Below are experts of layer 2 (counted from 0) of a mixture-of-experts language model. Rows are named router (the router's row for the expert), gate (a neuron's input weights, with its number), up (a neuron's input weights, with its number) and show model dimensions 0-159. Each number is 500 + 25 x the weight over its row's rms, rounded and kept within 0 to 999. Numbers have three digits each.
Before each expert's rows: "mostly gets" lists some tokens that are sent to it at least half of the time. This comes from a sample of Wikipedia text that the model never trained on.

# expert 13
mostly gets: " University", " West", " club", " County", " USA", " city"
router:515489489481484502546510507526529481486482532509500534517514500481520493500483535524515503501504505461476527540473486487510520513488523503515491492529526468531539463486502513518479470515508425518542532491465496492488502500483531512507512459491533536502481487568467491527527486501465526479509461509479488468532519489502494494496460435511488471468435508524532524488486503501516543514474470457490513461496489525503546465490519508523494530490525503516472532466453489456468530505567506
gate0:494498497535501510515492483495471475527507514463548462526503503486520527526489536501519568480510513535483540502532453517448521497504512472521530498511488489528481502477523476515493560496491448487506450573545482484497510489474459516462571491473513502503522505503503525481497509444461484477518513508515587464501495485497561498507497524540503505506564479475524525484476478494504495495504504509489476508487500484474504510490496501497511481521447515491525517461486508500539501508512500
up0:468472526477523475491519515539514476484485529531485510488497477468474489512477498508488508532513493459505476504476485524526465477482528508500505486457508499467544485487480503487506507448526569504496483448496501513471566508513519475522497532471495519501461478526494468539450535536500516515457559488524471466522505496516466458493489493519518517495453515478484533476511492492474470507497533538484536511457478497510496504525490517507513530495495535516491460497499481492485497516518501
gate1:523478532546481538494476512485452508492536464503505507530490496505501549474495495464498499547460485504519506482482470523512496518482529512483474513489524530471476472478501520502475481550553498529545494501480476502502458494507427485507487546513470492495504550440503537509470516501504521486505481551469566468496524467517489509530510485495540463506483530537524502506503491511473497473509498512489442490491503460522495490504506516514512475496529476481516480516492496517474506482505522
up1:463547471492524482488530508490510473519436521483539497514491505524494470483523558499460496507477525524486536549500506458506501490495473513531529502517502507498499454502471506482515530450476518496485518485528497510475541499462528515479505532487506517497514473543486471476537480479479494513506516483520487489504443526511500544471487555469475496504520500525463533531536528507515494490497466506502558452490493523462494463494480488457478517505511494516494527493503516507507511524505484

# expert 6
mostly gets: " National", " North", " between", " many", " public", " most"
router:521483483468459472491505441504531485470495502476485534450516523474528532555494505522509510438534543510563504510487494516526480546471500483512463488517511506488511488500511481522509475459520467526502535497514496532556481475498489444493526511464517509504508489532488511526534462499538473495472539487520496502498481485498496480497463505507531490477475515477471499513536475473471514494499504505429504484512521536522514532479506541487498558463505475452495490477495491490520509458489475
gate0:527451552507537494521485496454495466466512475542535504488513543470473545470490490520539488492507518533471460484509485499482484464493497528490498562524493509471512510471487471534520530533485539484483454525509534481494498490503496474524494500491477477509480546462517534479527542533484513471466447513500473483495505509479496543541511516513495483526507454468533470502510550511520505497494458498520523492492531499508508490482524458487471483512516534529501469449518504507478498501475516
up0:504432498522496485513505527473471501496518471514546496477517537528530507519481455503518469527472462514488502554557491477516521407510519451526506516467498509516518541480531520500489492536500552472494496498491500488475541507493500483478482486483508494477495505469479514537488469476558527494487484542472504490483483489529469492490501490431536494499491460500494483514483509514533513515507486467495526459491492480478500491526532474494486512478536510495518492490483510529466524489475518
gate1:508500500493515502508462445503494510552497484507511493516483492528536495511465492515493541503493500528516523495540488517494502489529520504499478508507525478488500460500497478472517543530489513484490518512529501500518499492505523512468542467462469483513521523502500543517487459466525562548465483542469471494491499476460493474568526501469480490463488495485534508454514505518469498439462520463464482576503492480498504522499513550523494490503506499476491506521467522540505498450493490
up1:502495447496503477525497473526472517495516537478487481486472484486487573468520531503504510521493521452537477475497518478489518519492500534490500531509459501536488512464469504476493487497514495532493473545498550494505531499529483543480515498498493498500497540527490508481530486545508523529461540477517475500502456485497524480471482498478472530486498514508494520541517456480483486514467521476490451537503492512450484462524512544509529520498478478505489509481509489504455504511500503

# expert 4
mostly gets: "9", "′", "0", "7", "8", " century"
router:479498536509476504525459491516472548519484467516492462437514520453519513523471498499485488528520496529496469539521490481444493488528507515489478487485465520502497569506521517447501485485485459476533518527468531481470520478511547536503482536464502477481515461515509533496438503516513528483539486497515500520493522535489568475469482531548492503469476461500499475485472496511523492495480467498511471491497441467467486539501496537483526513488519460477501494508528513482488504447477509
gate2:481510518527506501492527459446483470499450525503504453525534496473487497535501505509453475530460482494489447547481507478538505486508509506504549478494506535554538461476508479500514552512535530490505510558507504518566467511528481511516494487472488515482512475472495508504475523478504468497492500504497477487509469543492506513467516503510488527505470502475508524474466546488518476521496506534485519513477521483494480457461500544493505518514490496481517500529541490449447481489502471
up2:472493506513495504526539539453527469493458507490522507499509503487485445497507496505486482494506482495489482541494499493516530454492524506478537500452505449525556478485495488504505529538476506483488517527550478534501486519492483516543494494463476512489527447477495532519497536516536515478471479527493488513536488484511512493479506505508518535514427496473497492470460527475540502505515503504530528458490498508479491486454467471521488490546504493474510480492490552440481497515538480
gate3:503488502543537502525507535439477506490511512496482487522496468513530522533494511503490510493515517502503508481486517483503494467493477500503511449527516485522500590488498484499496486511500487472445519484501495476516504494511509502532476522532495511526496527548522498508510510525547457547508528485520504499487479514486460476537495395462502463497493409474474498508479500510476491498525504495517494526490537513505527486488461479486471539482496508545465477503578515482499503470488501
up3:517468511532461500494494541494589487535463500523453459476507508503495458491486523484492511519475509479509530497505505498537473501492481508483519478538431518515451462473518509529505491534492496512499476459505521518485495513493595512569467507498491514497531491475502482513512467480490486507538476474504537477499472507496559513545475447473479488482487530522488486516476483482522487499493497500490495572487461462499505517484517472504487505504501510493478514503487480519515511575486489

# expert 46
mostly gets: ")", "%", " km", " Party", " States", " France"
router:531541530540526518502535529483497488487459469485521489473477481554518487492467502518537502510482444492496463483496490439519495522447466506475532472545482489490518486510509554533515480492504529473493505511485443538467533498480536521488503541525491498518548521500489505550527507486485479467556489489536498499467513505461481502518511502520524475506491487518489474493462529460480473495504467494493492484468478542506459500576485473481502531485520512513515493509517515491495506523517475
gate0:497473540507475530553492494500515490507464478524532521447531517521509468499525494469525510489467471502550478477501463470502504547522486475515501516465478491469581542502519473477478508497489534517501505451529475466446475501510512508510478493506485536488509528514494531497496515510530505523517516470542487498488502475452539502472530484529528485488469527472500432508507510497463505492488520501537522514519479539479484508503499478512521507485534530524491522506543555504515474509521507
up0:475523496504514517517436523564480500469498457502507460479504534521496510489496470496491484486519487519504509467526452472488513549514487487498495514487503487524580529529486514462493483499526513495475495484515516474467543511541473483514505497497459492489516519505530532468508513530513485591490485503492497466489504496464510485475490448508494483521518607470505499499501527511492516480468498523505510566493477474485513523503541492509521471499473513491454505529486512463500527480502478
gate1:483515530515506484505508520518500499482519500490488490506475487491541509524525497499458543549498466460495502512515487481482494471522561560463464484500497506524519532525502481512502491501501472421503528519429491453505519500451480472483507504501505500492462510517476555507481497482464460470503551455495545515456489503481494471509510542493486510504529507427467506514472503487514514482558536548541530526498509473534500485486524494483440510513466477489447500534525523468522528527519481
up1:490510505467549545519506481538503481499477494512504519448536499520506465487479478512516523497485573543502464506444500551503478502481474510497510489511506435499453490488501517470448484477482538518504489485500488535511509504520476523502534528501509505511522543459487533511513498490490508510513486493495490491532497445513527514514509490511555468513486487524504455501493511539454495510479506490466472508506503528469534499497488477493552493531482536497540459523499491526446477490475484

# expert 10
mostly gets: "ya", "uk", "ina", "la", "á", "ani"
router:504505490528524479498534525527526475488491475521494557491469490470476477511491456489538508446510518471533483500531515511516478468501502508448511542494533496488568491508493441531483511543504537515439494463479509531501518493509498503475481482535507514487543510498462513455483460474493497544442492498445510519509474515462503558499523506506490482547517463474505491510499505493476493513470476516510516502468542506500498468488514450535461512495506488495491507449472514498502525510504504
gate2:543487468512517485513462485531472475482442500520477478530521478514497504508517510509541507476533492517571536483509526505512540475480528482487497490476497507526474509491545517476524503535522498462470533526534475498500479528483444512483508501471496521486471520495460477492498477507497538504463494468513482511478518461466505492493489528506507478497476523491489458486493472461450499510503505478518505473500489448499490549565513490495496508498498505496459496541504509519463499489500512
up2:489495522440515548524536491444488525485533504502501519524489524491530493507484501507483493528454477492444471517487439497489443512505498514506476499458523494498481497510444507538491491510433502520515488508427493518516526506503508456485472532523489489533515505535533539478519495517503502498521525500516506474522472535500490506504489510460496519510505476472473544526484511528517542505473513513480505524491500538509512481430474516474507482492521540484532491465509477499495519506497483
gate3:473531523512506502485528497523485493500494511470521479518504462518464516537522469458504480491501482493528511510482538459467485485513527476490480506497528527533517488532475499474508512491506533472494483463488469475487517524527526458515529494481549505499486479463472474477521522492464441498528519498494544476496445488491487485491498484510513526539495523540551476514519482440518542533525517500527515510532497432476511537498477470497472458496526470503540507492478487484502525463529532
up3:455517490531489484485536460556504466503464513480495493505447453500498529511533472494492501484515472503553477542493519505511445488526539505491503500501500510539544530497476501475459503511479507475466506434516516519496519495483490485474472506484508481502545494455481504466499526515492452482485500493461522526472522501492484487469488476516500524523479503506504461516526449537529518503547528507507498489530491466458501514478484484475487491489501515507511502483466491505488542487534472

# expert 38
mostly gets: " St", " Ar", " At", " Al", " Po", " For"
router:480508446483480507468507481425475523475507504479494525507487513504552508506536529511498465485469481472477506487479537517498507494472484483488496517516498494548444483489517506477487521490525514511513527513495521471534494490506463478480468478485493494504477496506512500509483514543518484493509489458505496504493488502559527518538523528534507495489511496510475496516539540483507499506574497524489474477543484472472487468525494531462526472527530531476465470499514497565461520490494500
gate0:517482460495463500472478500454511515472476506514530493502487504550481504487516471517468494511488497521463520516480471511523534475493493534543528490483463486472468439468558487524531505528458480481556534477487468524499530494518457506498514534503479500493494460505495565490492475491483490504502528553532478480486529488475479522509469540507518534514538499482505519511479476488506519513489505502519496425492501541516485493509494513522521484495486507480499506487458496480477443490435500
up0:498493539468533511537509506553469502494535514469471490532509494480493506482520486556496514514479506495499483487523514505496486523502481497492510484501507514484531551552449476503462502526492469502451542514510516522496528536467498494473482528521488483505463463484480453498518508518510520477485424456476479498508497523458496475491486510504507517474548505499428458465507512537476467498521492516511521557523504457562492496460495463496522512480479494465444505508513471526509499494528481
gate1:496516489496493460503508491463521498464474515516519478463527479482517511530454526490519483528504484514494526416482488527489519480511489477530502491451495481495525563482505501506497514498499463499517515515519501508504482479466510465476529454467495482525515481502498512508476458519504469494452491484513552534503478467479508529463467521501486525501480543480480484493484503509454510512503509484480517532512528504547530498503495535504503496504492502502526495529512473503457464485499509
up1:485507462502494497516546481493519513487534504457483456531459534500504490473524526491511519506498534518521491456500547502519486488501539485461496544514504502465491413501520523462467503510495473494534541466520517488504517515510556493539531478507509499479490476498505523499514489485548477566459515487491483478475503498485470526489537502508533512464480522418513517530543462528523486488534477513502494521504466475506488493514506470485475458504522505493491527441515512537478503482509466

# expert 8
mostly gets: " short", " Time", " day", " use", " cover", " order"
router:486481506509506531517499486478481465520505541518540528529505510517509551505520495512518511538495558523533486529511514491454482499471471498487509480487480502492433528502484495459521499506495537510524539477502533504528489538506500505542550501467478504507485498460523531458459506489473554482483501471535491499516509475501536525499506546473480494494520478532543462494488501530510460491468507471517531513549506470466496512515505493480495478482493464522516531465511490525464479485499468
gate0:515505518478494525473430509560502490528521501478519496524508414477526500516515486451522543510465517510517498493503509494503497492507496501492452495517494430484507514510516464472500514507485497492516491489482536524556484503504582535524525464532484500490493522521494455508522526523469483433528525496505477533508513515440478488484531469500491500512491536497552488456494523528476512480462510439520502506497472484455467527488519463504525476463486495548499486515529526411532521475536486
up0:481490515530520533491492543481485515487533526511477498503529535527520496454484491512550486464501478509453492491492484536468493494480525515533541487514524516553497453480499494537531528495499510491539465524509529466458507522494465479472472502504503532528516469468513513436515473475490559501467493521507502482516501484532470467532520477433485475510518527462500500531514464471550513489466485517521500440507531529525489464510469485505471532497579498505493498527505475519485452518480517
gate1:468518502550505535470516519489490514463456499484488475499509546494493549511533485490532520499466524530483491525489562552525511497449446472479484540488520492439531509535488495491490529526494461506479506463517520508525482528455497507475487511523482552469480517484503477504476486529466501477450526502433493478502519496461518525547551483434476485511523497508461536526475509525508490490480502493458473475468533481487479460478476504531482489464489548518490468480541459509498529515506488
up1:474513509552542559469480484487494504527510488507507476456504548487490524496519515527502486517481538505490506530488536516488519509473513496532523478503524494502522474509572493502494470522511501518526471474477515479508497495476454525487490546500529517482485512518510482502521509511473505501518497532441530482481513510509490513524557528480507498516529518510490539499499532516515491545471538508468471462455526516477505488471492519530519516476480504481492464490512438524455486558496489

# expert 32
mostly gets: " State", " League", " University", " County", " Party", " City"
router:536485531511527488482554501499515496472483520496514490486475511541500477477524518522526542483543471502503497496507471501508499531505498500491514516550486497480514507488466502511499480491507509493487514512495451506515484535485532514503504512505529505505466517525487467561510490504506485442544550482534458496521487479431504504466489515505510532504467461448512487531499474476483529514526488449484510463532503514486513535522510494481475569482465513473513468491473501419512526505527510
gate0:482544505491526487508537523477490501516448510490475468482499521490511529483532498496495491467532489479490493563499515457496556441521461507478468518558574533443519502487507512487533448445513491546513513493513462496461475509522457447504486489487530492511504477437475549486473505489501524490486494509469493534508491538519469490497487508515497485473462522541506488490495493495458498515556467526519513549521489498566502489520502501461519501510491491475484508512502472497513519479469499
up0:480529516476496521540525491492482507517436519474467492475502530501491535481566531488501509491532515492489469557477519469481535474498445509486516508513514511439534516492492468514499497409509506550498491533483477534480491517513480451519472522456524489515533469466499523489500517471503463464486475478483518536513481520498488509516507544523511493479476520518492511482507489504477480491547460515514534544496484516529504509520496516469501494485506482464492497513509505460506508494446513
gate1:516496498498493497529535490467483511530545489437490488567494521480505500489505475499480493513432471499517501498516523501494467499508481516482445469470483448500505522481538502485506533526491479489475490521521547506483489528496550511559460476508465491508504481480503501500511513495477520459501512506482469530466510512502502497524505512478439478497468495516492510500505470502518541488492485508508519516496468517545476494479516508477484458499503487477473477512493468488479528496506508
up1:525480501529516497480505511501479495526531542451512505574472465517546535492493491529466503492465490513480516518483514509499472486499511472500493473548437502501527516498492460505488527500562503520523504484508533493512501554505523490533485506498505497513499488505534476471503500529509540470534551464517484499491469518513502517491515430487461498543479511537507496467470505479557496500478493488482482485513495486514512492535500500473427470471513494523489515541508472506535525507524521

# expert 40
mostly gets: " season", " World", " film", " War", " life", " School"
router:491485523540442497507532464484498503524442508508484529506547489507494503503508509545521496515510468474483503533517522501531537517495488526477483491516506480489512533501490551495500478542480538501523492494470518520491487468490510500517518507504516509511508540511513484565535451513450510439545496526517464498504563526465495489499491515469467524451458479544514494478497469509462516523489522483487478504528494514503523537520502516474494513466548483506508501491468462495461495484533505
gate2:516482513493448549504488507519471487480489482515534523504538508514483468519488484474488492519518500500516503442536487500546527501476498493483510489519431480539524511519502489537500488542490490490457484473516509517509508517502502523507533550520523487493501571505511465532523536476468473519489478479475509527492520506478490491529506512435498508517485499540471477492477467484513528486528500500465488495458488429487484527490519480511513513505483496465471484490432505502543491486459516
up2:509565541461504506467482461505466498496521480503513533516481491500514543533485522485506485532479532506469494531509507455523516494475498534481528512489492529550524528508498488466486479564529497514519487522519542495491470495468496506459540490504479504544482479463467506569486506460505484502483498532474469488492478477507488499513492586482520501516445481520479496502530486466493522482498527485490523508498481479503512514469505500544515491490518498458486508529519493479478507502459493
gate3:546512471546504519489525506491461522521538522529491534461492528472496504511538467507455518472509476453511506481513489509548510528501510496507481519519488516488510478522479512521476444528492514471526501486472527505560515512533491465477490527473509541471525465492513495519504489459476500457493526546473498490472523485493523506497503521494472480507508530517521501514474465480478398476475516521477486543490512497491512479491529482521505495506477503492487502527542503525505532529493505
up3:549490473543492506485515500462475525528537509530491514442516512472482502496519472508454482472510503449498478494511502529504501510493498491507468492514495522498517480523496501519480462522513518464517500483459526489533509514505520468472489547520497530483515474456505502521495487418491489489491507565518496490476509502497526504524502484509485466487499509527538538522466481491491381498487515483485497556496524498496538485462529470540508497500496492497492516513517494520499514524488489

# expert 41
mostly gets: " con", " Con", "con", "cre", " sub", "pos"
router:469518510522467507494505511508525485506484492465499488522488496488459467468534476473526462505474522509527510573555490539519510466496477465530497500482476522501500515503482467502487474498497506523457483530521529486524534521479521498529520525505485502527490541497522493434504483522496538485473532495535537505466474508518481555485482508470484521514517460529454472486499495482507463544458524529480501470479518505543500521537471510482504478456476468492523515485494499485524535485480528
gate0:490460471476516505502537554462522512468492499528431505539531516466528505532496467486489491505510491512488466480489484473475491491490475523476483503509499545475479516523514531499537509473461500493529505468520509501495515505518507480463456482498490523502499528490478523446451522523474499504504543498486520497497472542529495501514495527517490498511517492500515495509476526502523475490499485507509505515490497536535499524519472510449536443449528487494496461543567509553458519445513477
up0:491454468479509525484532559514568509440547480514513483541508509461545524502524467512479443485495490507494482533525490471491490469490493534510495530494511508477500473548474501496498535478485510502494473473490515529513521496501510513508426511467504541493488528516485493488495528475451493499508507551528503468521472510515513489507518491520495523520518499483580501496483504493506468493506471509484512540497539553541511515503499504464517517486506510467508476529502509528480515479545504
gate1:486550448514482491499480489523453530495488530517445521520508481476497517526510480454472514501485525469488525491511490494513496478535492462490476475505552499497501480466544508513524483505513488527509477497492548483557515513531486532508489480505513491500522498506504443425491504477476508473449510492500510501459509517515493521479525514503447507507528460532448520500488512485535515552499516503496507434543516480491517510458550546503496507498491479512493504486514481494534500477528482
up1:504430547494494522486483512503478462543539476495505510469514528516506511494492526544469522544531462524492480518465508495516476489485537518487458487472481491497510523541480509507479486464501493460492512488466519473445490494515492485479535503502504480533447507463488508517499555514555448500539473497514502521546527506517555475491506546482529508514458525495530452539518501503492520497491488519482469519479448497505519450526465457500516445487534530490505512526498532515492565514502504

# expert 2
mostly gets: "0", "3", "9", "2", "5", " would"
router:480486489511503506446480505481499515460481465454489506489522472503526496479474504514455553518485468484498473488521523474465467529519508529515489510528525509438550529511514529532479516495499502488500446491529531498432470472463501545521486524487551496457502498471526506483474515503538515500499491531485529508506540507474514505485447493502503476488502513487481518493453485485511497478520493477478486541492504466512487535486487482462549529467493519515512497505517500484495482514482484
gate2:523489507500476505491540507493541523514507508525509464560518511497500468505512531499490478512510531449472512488459485527516484502526488503506528515524547494539550438452485477471503491532500482491506549517479516498474482504525569461500484479506489499501509487531500509474517457507482562531434482476509480485505579511497522483503518511506474479461504533501492471507505522476537528463478473491485496425521492487486503507474494484516545503510488505470523478484500485523532463590505548
up2:520497519474478512517543518488522512517514506516492468484488523463490505471505541484485512542499528486486455511488496489517485491526505482513531474513517515518510446509488515556511506522498460509518482488505563501486502526510550492465496520481513513482493520527506474493488484483477542504432478486484483486499572491525554479515480437534471473488527533497466475499519503482521542493475482484501502475491417516476474493442508488516517474497509480478518502471495513517527472530553523
gate3:520474523491469491500447481479489501490483519515490511486497515504492485498512515489510488475490489546532517505525515511503485567495522497462514484433506520528485499490501490502515468532508511528485509520545479489469504504496556509456467486512471509484496511461486485577511497503480529499557542521461479483544529494465520541505525468473468516516523498507487529534514491468475531469527501494488484496480498527487522485471506491508475470501530535484511480504460467543502494519507472
up3:496554514495459470476504474448507517463501536473503504487511488500520488511503537502501533475479489556561500482477522500461507547525514481485496500459515519494494567505467496532539537537515481529499492494521526469433520480507520460479493479525519507536486494491476487590540505482473522516520505484480480537517521513520485530498500502436473520497522512475479544557548480477482512483490513469495494506487463541508527498453486496521470513518477493469518487469502495493494511568490492

# expert 39
mostly gets: "'", "′", "’", " Ru", " Pa", " Mo"
router:453498530506489510503505492545446499522509486523525447550513537515490471478506468477468490488520507500473463479525487489500526406466510458533451469487509511471460528489513502531520474514510507483448478510496559495490513512492491532510503533482498499483493474478477484502463475516514548490442513495513482509553483510486502501534519455480477500518514536497535455483523479512517484513464481454531547491507505506527496509494491488457475513501457487510528514496495513530497522459522521
gate0:506502460529475481477495526463517486460471509494481523482493473480527500489502510503539432498515454500496525533515491498517514475516552514514483439461490500477482465499500492469533459521460543456506513476492520475472492486512474507554462513522510513516472487507503506524491531446473487526475460551464549518487516478538487511519551510514492520457488525489532481502515467514524447550504480468514503461475540501482514535460464516522489540480535539473496504528520475517463463519464489
up0:491536466505522518482542516530492499470490496466492493537480489490504480508526526490532500511513471518503514526509492514498477495540496524529549482490482544447535465474483483485486458485466516448509511448471497492495501483507501506494471499499515479517483466525512479518483547474473465500529477524471474502500484457487505507526569538524518513498510489438571507497456470504519491564522522466464519478488523546487503506493489502484518554526494539494462509471544516579511519497482507
gate1:558465470484544484492487473454485498489543491526499490469480485455491476504516520490511475490519548492551505501495487545534541517472519485497513440473484487538470458487498462486509485471490483477487474538477463460503493536552541475511514477524494521527488492515499514514508499504537472506492489548503504478530487517518511497515538524450506479469520464472549525512526482516468489451550514465531515525496494540505473494471486481523494498507465522474469504491514462531494469512504495
up1:469550514510429518472497501532503535484500507485537497506495499536521486477477481492498512502498480493434489524496504484500472506512528509508485506532494530479532510527535561503473509539540501517514483440508494521507488457450500506503501494482515458546489532494514483515506483511538510462475496464479496507512503505495542507489497515523527525479446537473495497472514527451482514520485491511480462470482512480487539494527510466478452505492523510499543457491506457485467529495509505

# expert 29
mostly gets: " the", " The", "The", " his", " her", " its"
router:505513515461500516523542441538534487522508506463513548445505494481527501511493505484516484468512516482471487502457488491459513512540521483479488523489470499465462546517501511547469519501493514543503471508525502537522514454488462458511521468480528480495492524497485491523532493470543485434464559479504515493520534488531521469458501534523522514520532507504496519506514508486514501498488509482526491525511515530539482511497524535515490484490522498480492431514468522491505508459502516
gate0:514505481497519504496504522525514492515482500517439526509520510477551515496511551557504456514496514446456489527494479483516511502492504494514476475500527527490505532494485539463458493538505521513456488543530489497524531467526555495528479506488483490518490475512476496557541564491502502513465471532516477495513519491488544495494534526498522475463483447523522481518487491504512479526465500497499494529481418564525486527524509489538488508521517510480524485521519552500514543520493496
up0:505451526495483465484489490482467491495511474480523498460468499481514467504504492473519531451535525527484513527503506477504492551515540486522504514535462520465509541516532508527537493497457500544519502498473526474467516532469468499548520528515519498483479473511463465527515483505534481444541526551480541495482515443490493532568498459469477493519490503554488531505494512511534480465494507465491516487490514460499502501477524534507489494514524496521466482444485540476451508517498499
gate1:484495496503509467490498521491528531472586494537500506541470504481496498506499464486472547521447458468484507440488491485516483511465520480513463525492486476507471477494518556490486492511463462506538477512491512459456506497512521509462516486493494476487477542518515464550515515515557553496491466491494453488475558515506554522534499494518514515505509559515483501485528482494548502486480476523544512504505531472501500514485509479491475465522501526496489485528465466483446529492520475
up1:507486487514495497511500497517526518482549467499497547483488489516481518501502501490485491539500500528486524503482496481516485464464509509493474523483502448496495492519537542509485484507462506514477470475490497482498500505520449501509503506460528495484492541559492476500470493513520566443501440521459485523475528498480527487494519478518493509468530508529508492493532480464490494461465480514504502514525575491501500493514494477493470545518491487487521502550470458460474552490488499

# expert 30
mostly gets: " U", " p", " Pa", " Re", " Co", " re"
router:509496516477510482545502465475480477490495544523489484552473505552508530485522504453462470507490500508451494512486471515516471485462504484497472493482481552538478513530511510490542511505512512493524477502481521478507529532503500517511512497517488481484544440513539486474444496551522480528475529499489497528483475486519484464492484516524457530491537492497508460503474471534481504518474512477501522505501473462442511504449514493499504516501464484509503513501532466549513493492533545
gate0:501505491492489513538585525448483498505467526497474503510466521491496502459491503445493491481496491515509507541518507481492540503497510506493490517565521516472479521491521521531519435476502451488529519507531466504414499490497477496516557499484504516457509489482498482487437492496504558507511540532492488550481520516542527498489525491479513480514491528475501476511509486485510510511522504507531500507512472504506537457501491515493503510500464481487505478487522521503484497520490505
up0:475480481480506519526535496529532510521512516476484468487484527485498489496511490504468524487482519484524504560519522481510500512493539495511507506514474522524461520468533525498507485494491524502498552549517511492459479484457486523452517508475522519482507497459516506483499517543484554531507506528469522469512505530466548476505468518461483492520513494444503518485497503490473514494518540539543518531520494484464499474481520517486511491531461493531496502497505485520526513489497511
gate1:530489537505515459477538493514504521563474498503478533483530552500456535521493520488502541548526514513563504503493476566515489528520539500501539505503500462460501534481502504533516496537479456542439491509483498438477512486470495483543515508523467435517518522536522492530532507527497489543511506514485501504503513477474506503513447465479492483533500497452544518506466493508530513487510511515488478491499465543506489488514520538484497501478472490497531485510503464504547475501498494
up1:525486482492516436519479522562501531509470483496527482521552520479499492481484506480528522476516500465544482492486470468529488503533490490498503467444504469529523508510508513499493485511499469520505493489489516463497549502455524487479506473491455508492501517502507467517511516460460479504446506495512489460523526509439474490521536500522512479458491477556548530510556458462488504542483507570511487518500497504501523525485534491519516487521511510435537516492547490485504487515510534

# expert 18
mostly gets: " York", "ville", "ley", " Michael", " Street", " London"
router:512477505512535509506537548551536470526514459545502526436466503493483477500525498518507509491501532540496487502518521504544515481528521505498501434482563503472566452475489477542482497526484577508465511463507508493523481506515477489482486525508500513498489517514478522507505501461472525561508498492473519464510521473430431539493523495477464512509489508475502505527488505522490504471471500465496484474507553538514520529490507481493437549541467517482499492504517548437549506527545472
gate2:486531502504483479493536501468532464501529499495494492503482467510498484513508481484522490515473508480504487477544505518501509475483520491502465577513488525514522502483497512484476526492453505508505524490543467488486479493501491447505480486509532525501514500510518552518485466503518489510439515481457526479481556505462473535525521513500534497520495532474519498465501493507485533488520523519510494479530493451514513551484499507481530511514516449456544489478517444534562480462500498
up2:524487513500479501536504464538512535505500528511471529504562522503515479551509515479506520484495521481496496476470515478512472486518489516522482442494512507427468500495506569544490503515532468450493497556515529528529501481505463535463486507485481492507468470479501484521513499484495506480545467482526473461488453514521517450527481480479483489494507508512510480510488442495528486484498510475500498520476493537489507507501480527527498493476508521501467473505491565458463530468519488
gate3:501513512526581464496537461511480457533555527531491498494514495474483438482501508476536490535480469518499478479512501504483527477482508493472506523506484483490505501538456458473503524554510525483513474439504504482480483507473522501502497517535524539462494481467541467435489513497531514514504503504515515485533459511458493541469532531513510506496486499471481486508512496506557507511458487504503498469510497513459526522536544515496521488499447499499502493518458497494496483465504534
up3:474504467463481533539490544502488540454449438495510493487504525514524499476462483519467487506500569453470520482533516521506478483503483481494490542561553505551488483505548533516489482488473496494527520511514500510521501489534472509522499513510510486515509501519512488435488450466444475492525497527503496516521503473489504460509509468483453505507518500517496535497497469525458525510509500515489517503503462460513500513522480491489485473498502501478476511469491472489511473495485496

# expert 0
mostly gets: " Ha", " Sa", " Ba", " Na", " Bo", " Ja"
router:445482492504560469484539495505509464445516536466485466543430469473460476507521458490506509475527491486525490508501479526527504456502506512498515561528516543532492502499423500510498515473481494507478495476523510538479489522475487487496502511537506523476551513467498524451481484508528519491450492502465516531493493514542508510518511501501490501542551482535492472525500499491534509494519478512499518503497517468503509478538480484525455464516465457460522537479529506546525497486494465
gate0:477520471516512537508470516536512494473487527487488490505469483495469460501529512498523532499495455501505518499522458479540499479530548512492477529498503496493449495480500497489571535478487517527464508490555484523492489506492503502484458512527481517459519487447479542534516510471556515478502463480472504511475503488538537503517487475488486525551514552469528463516503519505555521474516459480466502499489488468476505492500450475497487531471511530476472484506541527516474484492499472
up0:464534466511516521499475523514506491481500528495475495508456478496468457496526509502523534502496466482516529497529465492533497476542557513497484535508512493487431484482489502485575541458487507528460502487541495519492485501486470505482463503520495510469518502463479531539526516486544508478497456482470493504469490478529538493517484487492483521540509558473515478516507510502549535471512457474471518488489489470490503501514446486495487533479517533470483498504555519533472482487513484
gate1:481517547482497503496546468493540486492522492502483523496514495511504514459491484499512487485495520538502517510508514492497546496507486523538505516510491491474511445499491497504490473525462429469510481482492524485488513513495505498493536470511475510510476513500497521452436467531501523488513487560511493439489493494538523522473495540468501517510479492552428479471495466489460485499489536504517487516506491535535495470474490527496518495541453566539500497491514499498483522500507493
up1:460499512495518486484572463496539486498491491500474517466490507511469493476510514486509511525490530517486536530506509467473514522517488510527494491522491498510501450526505513521476493499450431478495475484487581486448531514482490502464497481528489501523484503510483504433461472531487503529485525538489501433490485482545495521482467545471455528505513477503466464479480488480495497512484515490494518529519516490511478487469505552486531499529466524579460508509529513481495520521489498